config.toml
n_experts = 160
experts_per_token = 4
d_expert = 96
moe_layers = [2, 3, 4, 5, 6, 7, 8, 9]
balance_loss = 0.00854
balance_bias = false
router_bias = true
shared_expert_gate = true
init_std_router = 0.00955
tie_embeddings = true
grad_clip = 0.5
batch_tokens = [32768, 65536, 98304]
steps = 9599
dataset = "wikipedia_en"
Below are experts of layer 7 (counted from 0) of a mixture-of-experts language model. Rows are named router (the router's row for the expert), up (a neuron's input weights, with its number) and show model dimensions 0-191. Each number is 128 + 32 x the weight over its row's rms, rounded and kept within 0 to 255.
Before each expert's rows: a language model's description of what the expert responds to. This comes from a sample of Wikipedia text that the model never trained on.

# expert 60
Event and activity nouns. Common nouns and verbs of events and performance after the, was or took, such as took part, win, play, show, held, event.
router [101 154 149 108 142 124  86 124 136 172 179  74  99  60 136  97 198  98 143 141  97 164 129 127 148 158 213 190 116 177 122  80 173  91 122 133 139 118 166 128 138 182  88  88 152 197 151 149 136 119  96 212 107 135 152 144 100 202 127 152 106 107 165  81 112 176 104 120 131 103  80 136 179 109 116  92 114 162 115  79 159 177 128 132 138 130 133 162 130 114  95 140 178 132 131 103 125  69 197 125 135 136 116 137 107  91 160 186 122 113 152 142 166 150 111 114 152  67 174  93 122 123 113 118 150  65 131 131 118 108 128 138  96 204  65 106 101 141 123 150 113 127 116 117 144  86 108 120 147 134 151  97 142 133 170 127 202 132 152 135 109  23 130  63 106 140 154 163 109 112 163 139 116 142 120 129 193 116 113  95 151  89  96 120 141 138 122  93 101 102 102 133]
up1 [ 50  85 109 139 151 104 102 137  75  90 141 123 130 150 144  84 144 119 149 122 149 113  68 114  91  97 117 157 107 110 151 127 128  97 125  99 145 162 134 137 116 134 177  87 106 150 115 133 101 128  94 142  89 203  96 158 133 130 124 145 128 119 196 102 154  86 141 145 151 142 143 124 143  52 101 175  76  33 158 107 121 107 158 128 180  72  84 121 139 152 104 123 146 185  48 114 135 107  79 133  84 111 114 136 148 166  97 147 177 154 105 105 169 155 126 153 152 137  40 126 114 164 114  99 128 187 110  71 156 167  83 119 160 175 121 165 131 163 139 178  88 101 142 191 140 126 140 215  95 162 131  90 136 142 125 144 107 174 116 166 132 134 123 163 175 169 173 106 104 140 108 119  98 166 134 158  54 133 168  82 151  90 165 156 134 121 117 156 109 108 126 117]

# expert 63
List commas, and, auxiliaries. Commas in lists and in place names like Chicago, Illinois, plus and, and auxiliary verbs such as was, had, were, been.
router [116 156 181 159 113 106 112 163 137 175 147  69  63 124 111 182 135  68 164 127  78 101  50  70 163 143 156 139 124 196 132 123 139 121 164 155 118 108 167 146 161 113 128  43 147 141 153 103 120 147 147 162 105 141 119 155 152 185 131 163 108  82 157  80 161 102 129  91 123  81 106 149 156  99 107 161 136  83 138 145 180 112 102 161 101 136 111  86 181  86 125 125 144 152 113  98 164 108 144 156  93 167 122 134 115  93 107 166  87 109 176 121  77 197 116 103 148  81  80 106 158  97 179 126 104 111 100 115 123 120 146 136 136  93 212 110  93 165 136 145 172 165  65  97 137 114 112 168  98  53 125 173 102  75 114 117 164 142 133 131 160 123 134 122 105 168 168 117 143 144 148 129 170 209  98 126 147 126 129 125 144 100 173  90 110 153 162  72 142 128  97 102]
up4 [101 125 132 181 120 123 134 152 208  96 107  70 148 137  94 111 155 143 153 105 118 169 152  77  87  88  93 128 135  69 144 178 155 157 165 102 133 120 122 143 163 110 121 183 144 166 128 124 138  83 145 138 156 109 125 104 104 183 151 121  91  39  88 112  95 155 102 122 144 151 183 128 126 149 136 144 123  88  96  94 149 141  95 131 132  94 122  70 154 148  90 169 112 138 143  97 149  80 146 150  91 190 166 194 146  96 112 158  66 102 120 124 172  78 208 130 159  90  98 167  92 162 153 104 125 143 186  89 140 100 114 154  87 104 131  90 201 132 160 144 146 129 146 151 154  84 188 124 109 165 108 158  99 130 137 119 146 141 184 160 109  92 164 164 119  58 143  65 106 102 101 149 146 169 127 120 115 120  78 107 116 132 147 118 139 146  98 180 172 171 108  62]

# expert 21
Clause-linking commas, conjunctions. Commas ending a clause or phrase, and subordinating words that follow them such as when, while, until, after, because, than.
router [119 148 178  90 126 104 129 147 105 129 174  30  82  79  96 164 171 107 170 120 112  97  69  82 154 122 143 120 158 142 130 145 152 106 142 123 142  99 166 105 145 146 119  99 106 169 111 145 115 102 136 140  92 153  83 128 149 118 102 186 136  31 156  99 180 120 125 132  81 107 137 151 146 118  85 151 131 110 114 110 178 166 115 188 172 117 105 151 146  64  91 170  89 138 194 165 174 113 137 107 101 150 142 144  99  82 177 135 121 127 135 122 115 166 149  99 154 112 100 153 108 161 185 136 102 131 127  97 186 158  92 148 109 150 185 129 120 138 124 161  98 155  88 141 165 135  97 153 184 137 147 127  69 124  49 117 145 147  95 197 126 143  81  92 125 145 167  94 115 119 133 134 146 166 140  79 123 110 163  77 147 107 133  90 190 180 141  30 136 110 111 121]
up5 [143  71 143  47 187 123  98 146 153 103 141 117 156 102 131 179 125 103 148 105  78  65 135 160 197  67 136 128 119 147 148 125 133 144 166 170 118  81  64 120 123 166 130 133 149  57 187 131 102  59 155  89  66  93 172 149 139 108 152 130 120 110 132 155  99 124  69 124 108 101  84 114 152 142 137 126 137 127 102 136  73  98 156 143  58  64 138 156 105 179 105 171 203 123 112 135  83 129 203 173  97 150 138  89 149  75 106 105 118 145 100 131 124 121 150 136 153 151 147 109  83 159 116 140 147 149 125 137 164 144 177 145 127 101 115 107 105 147 133 140 173  91 159  96 162 115  77 127 155 169  73 127 123 131 145 135 121 132  64  91  95 136 183 154 134 152 121  96 108 104 122 110 116 168 181 128 188 111 140 189 142 137 130 103 191 148 127 135 119 182  79  94]

# expert 14
Clause connectors and relatives. Words opening a clause or linking clauses in prose: that, which, who, but, when, where, this, However, plus commas before them.
router [103 211 174 127 143 146  74 155 141 140 159  85  44  72 130 199 183 143 225 148 108 108 118 117  71 156 142 185 153 129 143  90 155 106 138  75 145  83 147 122 128 146 109 103 174 134 117 152  91 107 139 122 149 115 145 145 190 144 144 139 115  80 155 132 149  98 132 130 138  85  57 122 131 154  94 170  77 119 104 104 127 122 136 149 154 195 127 116 135  91  87 131 108 153 111 114 135  37 147 113 108 162 133 157 110 129 156 123 112  75 116 155 121 146  84 121 106  76 128  90  82 160 123  99 106 146 143 186 129 112  89 186 128 172 167 134 140 138 180 127 133 135 115 141  92  92  90 145 121 127 143 160 104 133  70 123 149 121 107 203 175  78  77 133  74 170 183 181 124 131 141 162 156 154 139 146 157 116 131 123 150 136 124  89 145 154 106 143 158 129  52 134]
up1 [158 123 167 126 111 129 113  90 105  61 109  91  73 115  94 106  64 156 100 144 128 170 126 158 105 149 120  61 158 147 170  77  95 162 110  84 141 110 125  89 128 151 131 182 123 119 144 206 159 102 172 180 150 145  80 140 112 152 124 114  72 130 173 142 172 124 116 182 196  99 114 169 115  38 129 138 114 141 150 148 100 142 160  97 161 148  91 160 136  81 162  66 129 130 151 113 116 131 129 139 115  89 141 124 115 120  99 134 114 147  87  96 125 118 144  71 191 115 113 119 112  81 165 123 141 151 152 136 163 114 157 122 126 135 199  97 191 136 135 173 102 175  62 120  93 123 119 133 178  79 153  90 141 165 143 121  74 106 151  84 152 111 115 120 146 136 148 129  96 207 136 135 107 170 156 142  79 180 116  91 144  64 119 124 148 194 119 159 128 162 118 187]

# expert 3
Capitals inside acronyms. Non-initial capital letters within abbreviations and codes, such as the C of AFC, D in FDA, B in ISBN, P in BJP.
router [102 166 182 172 195 110  96 106 123 166 122  84  71  96 114 146 158  88 156 205  76 130  97  82 121 174 144 118 126 220 172 125  92 110 121 149 166 140 114 121 163 165 103 146 133 169 136 117 121 209  89 151  73 115 110 149  48 125  99 189 108 108 140  76 155  91 141  69 120 121 130 170  99  98 118 182 156 171 112  97 160 158 109 126 144 140 179 179 145 110 107 115 141 144 142 132 144 116 130 108 141 179 145  99 158 130 158 160 151 105 149 137 126 101 138 149  87  82 133 114 179 127 153 134 133 172  87 143 163  73 130 132  94 129 119 132  92 160 133 141 113 125 116  98 124  89 112  99 149  99 114 103  67 115 116  94 132 102  69 130 176  90 105 146  94 154 139 134 121  83 143  90 177 183 114 155 177  83  99 141 138 117 176 123 140  94 173  49 184  94 105 109]
up0 [116  92 133 127  97  93 101 115 151 163 119 216 144  70 119 105 126  95 105 119 121 119 157 146 179 144  95 135 105  84 152 138 100 145 104 155 103 166 165 119 183 112 173 132 134 119 133 178  92 149 114 138 159 198 171 161 148  96 111 156 139 164 124  69  70  81 129 168 135 157 112 112  96 151  86 117 105  75  76 130 151  94 153 150 115 121 121 117  69  79 117 142  81  89 150 143 125 102 125 110 146 177 178 189 108 131 173  91 127 160 133 141 117 167 121 111 155 103 172 173 182 144 109 160  80 107  97 175 168 138 128 131 178 118  43  98 119 185 139 146  88  98 147 128 132 181 107 159 117 124 153 144  74 152 145 114 151 209 154 127 100 130 113 136 100 161  93  92 159  44 101 145 139 124 121 149  89  59 124 112 134 131  92 129  94 125 230 125 103 114 138 126]

# expert 52
Capitals starting words. Single capital letters or short first pieces starting a word after hyphens, line breaks or parentheses: Cross-Country, Austro-Hungarian, Charles.
router [110 175 159 140 143  87 122 143 141 162 128 135 115 119 184 138 157  77 165 132 119  96 128 119 107 106 179 129 151 112 125 157  99  79 115  99 162 137 120 143  71 146  81 109 113 143 122 152 109 186 162 179 140  87 117 202 120 130 127 194 132  83 182 128 161  80  75 119 127 125 108 134 169  56 105 160 184 116 122  89  85 161 108 143 149 121 175 156 168  84 126 179  98 190 133 116 140 145 154 120 118 107 131 105  90 128 175 154 122 122 176 157 137 159 107 128 161 101 115 122  94  69 129 122  96  98 134 131 191  90  83 128 122 119 140 143 118 176 107 157 165 150  93 172 121 132 104  44 180  73 153 168 116 136 131 128 141 136 114 123 157  97  80 128  24 171 118 124 156  85 202  78 189 160 155 112 124 123 136 123 135 121 134 104 152 121 108 128 172 159  91  47]
up1 [144 184 139 174 106 144 142 110 155 155 104 140 197 129  91  72 139 126 154 133 116 161 125 141 130 129 120 119 163 165 110  81 137  92 189 144 153  78 122 110 130  56 122 150 131 122 162 118 126 175  97 129 155 113 108 128 101  90  68 109 180 120 141 101 142 123 172 128  94  94 166 109 107 165 179 126 173 168 114 101 132 129 130 126 146 122 170 138 128 148 124 170  78 200 128 179 138 123 114 109 105  99  66 125 191 131  58  52 135 154 135 100 191  95 161 113 128 162 164 149 108 113 155 108 112 105  98 143 105 116 170 133 141 109 139  90 153 125  95 148  86 110 118 119 132  78 137 141  44 108 148 117 180 151 189 117 119 122  83 142 154  72  96 142 123 118 183 172 163 139 119  49  86 119 110 156 147 160 122 119 145 134 170 146  77  23 119  58 128 132 166  92]

# expert 53
Sentence-start function words. Closing brackets and common sentence glue words such as was, is, and, also, and pronouns He, She, It starting biography sentences.
router [ 68 139 138 169 136  65 101 125 134 177 116  74  56 116  94 161 137  93 125 197 111 105  94  87  90 107 148 149 142 161 115 145 185 119 147 130 119 128 157 151 142 195  82  79 123 163 116 103 127 189 142 154  89 116  94 162 168 185 103 170 110 125 154  86 118 126 134 149 134  88 108 191 111  94 114 183 151 159 158 115 178 156 126 110  98 105 106 146 120 103 154 142 130 175 144 149 145 107 138 139 121 179  88 118 138 175 114 163 121  67 165 100 125 147 139  92 132 101 111  78 157 100 163  94 156 131 129 129 195 132  82 148 114 186 197 152  90 157 119 157 153 123  98 124 159 100 147 119 141  74 174 146 129  63 120  99 126 172 139 164 136 104  93  84 139 167 167  97 119 126 121  59 151 159 196  77 154 118  86 104 156 100 187 123 161 143 113  54 136 125  95 145]
up0 [106 129 117 112 137 112 161 134 111 138 128 111  75 182 186 180  92 109 123 186 102 126  76 146  96 148 174 209 129 115 128 153 147 148 112 124 109  88 121 133 127 184 115  93 143 110 140 108 169 129  89 115 114 141 162 144 167 121  74 110  83 157 108 130 166  94 106 187 166 158 129 154  94 149 128  96 151 111 173 124 174 107 104 103 142 149  94 123 141 149 132 157 151 104 155 121 101  99  98 170 144 132 155 140 210 148 130 114 125  88 145  88  83 196  80 101 112 131 137 144 196 116 106  87 105 101  88 101  51 131 127  84 190 135 170 136 192  61 172 117  82 104 102 131 135  93  57 121 116 143 161 107 123  74 128  99 114 141 164 164 188 107  76 163 159  97  73  98 188 127 116 119 122 140 151 131 105  78 121 130 137 117 103  90 191 146 183 106 179  87 146  95]

# expert 11
Latinate word stems. Word pieces and words forming Latinate stems like -act, -ject, -ction, plus nouns such as Act, election, term, law, as in subject, didactic, Acting.
router [ 33 149 150 111 144  84 100 153 142 173 151 105  88  81 119 102 166  78 158 127 119 169 114  91 126 140 153 125 151 173 171 124 161  85  92 190 125 105 135  92 131 154 121 144 107 198 169 111 121 163  97 152 162 150  76 152 150 182 144 144 117  75 115 107 147 145 119 117 133 118  89 115 118 124 117 112  99 128  71  78 151 150  99 149  94 114 148 176 116 143  75 208 116 112 141 125  95  88 109 135 176 112 178  93  68 132 190 165 140 131 157 115 163 131  95  97  96  94 134  78 106 138 148 123 148 107 132 170 117  84  92 146  72 145 113 122 152 179 158 161 152  83 123 178 147 162 174 153 193 144 116 101  99 153 118  66 171 157 125 237 125  77  95 124  80 125 154 117 128 101 165 119 201 105 123 121 130 144 118 138 104 124  93 103 137 173  94  79 146 118 128 135]
up0 [126 136 114 139 159  87 122 125 128  79 141 197 124  86 139 141 202 122 121 142 103 115 163 190 149  90  97 145 166 127 143 144 102 124 142  68 116 159 159 110 151 118 107 104 203 138 122 108 109  93 120  93 141 148  82 123 109 125 138 111 122  79  82 201 152 126 102 131 107 127 137  85 109 111  82  89 198  73 141  57 155 131 124 165  78  82  86 198 157 109 160 148 130 142 126 165 161 187 132 141 108 116 121 186 108 107 162 152 153 156 109 104 172 165 154  74 106 102  69 130 136  93 106 142 164  98 103 115 125 141 136 200 130  90  83 125 171 130  84 138 140 100 144 126 152 128 163 141 174 143  90 140  83 176  33 140 117 132  63 171 154 130 163  96 152 117 142 139 112 104  94 145  95 138 111  90 108 178  95 130 140 134 102 174 175  97 189 140 167 184 130 116]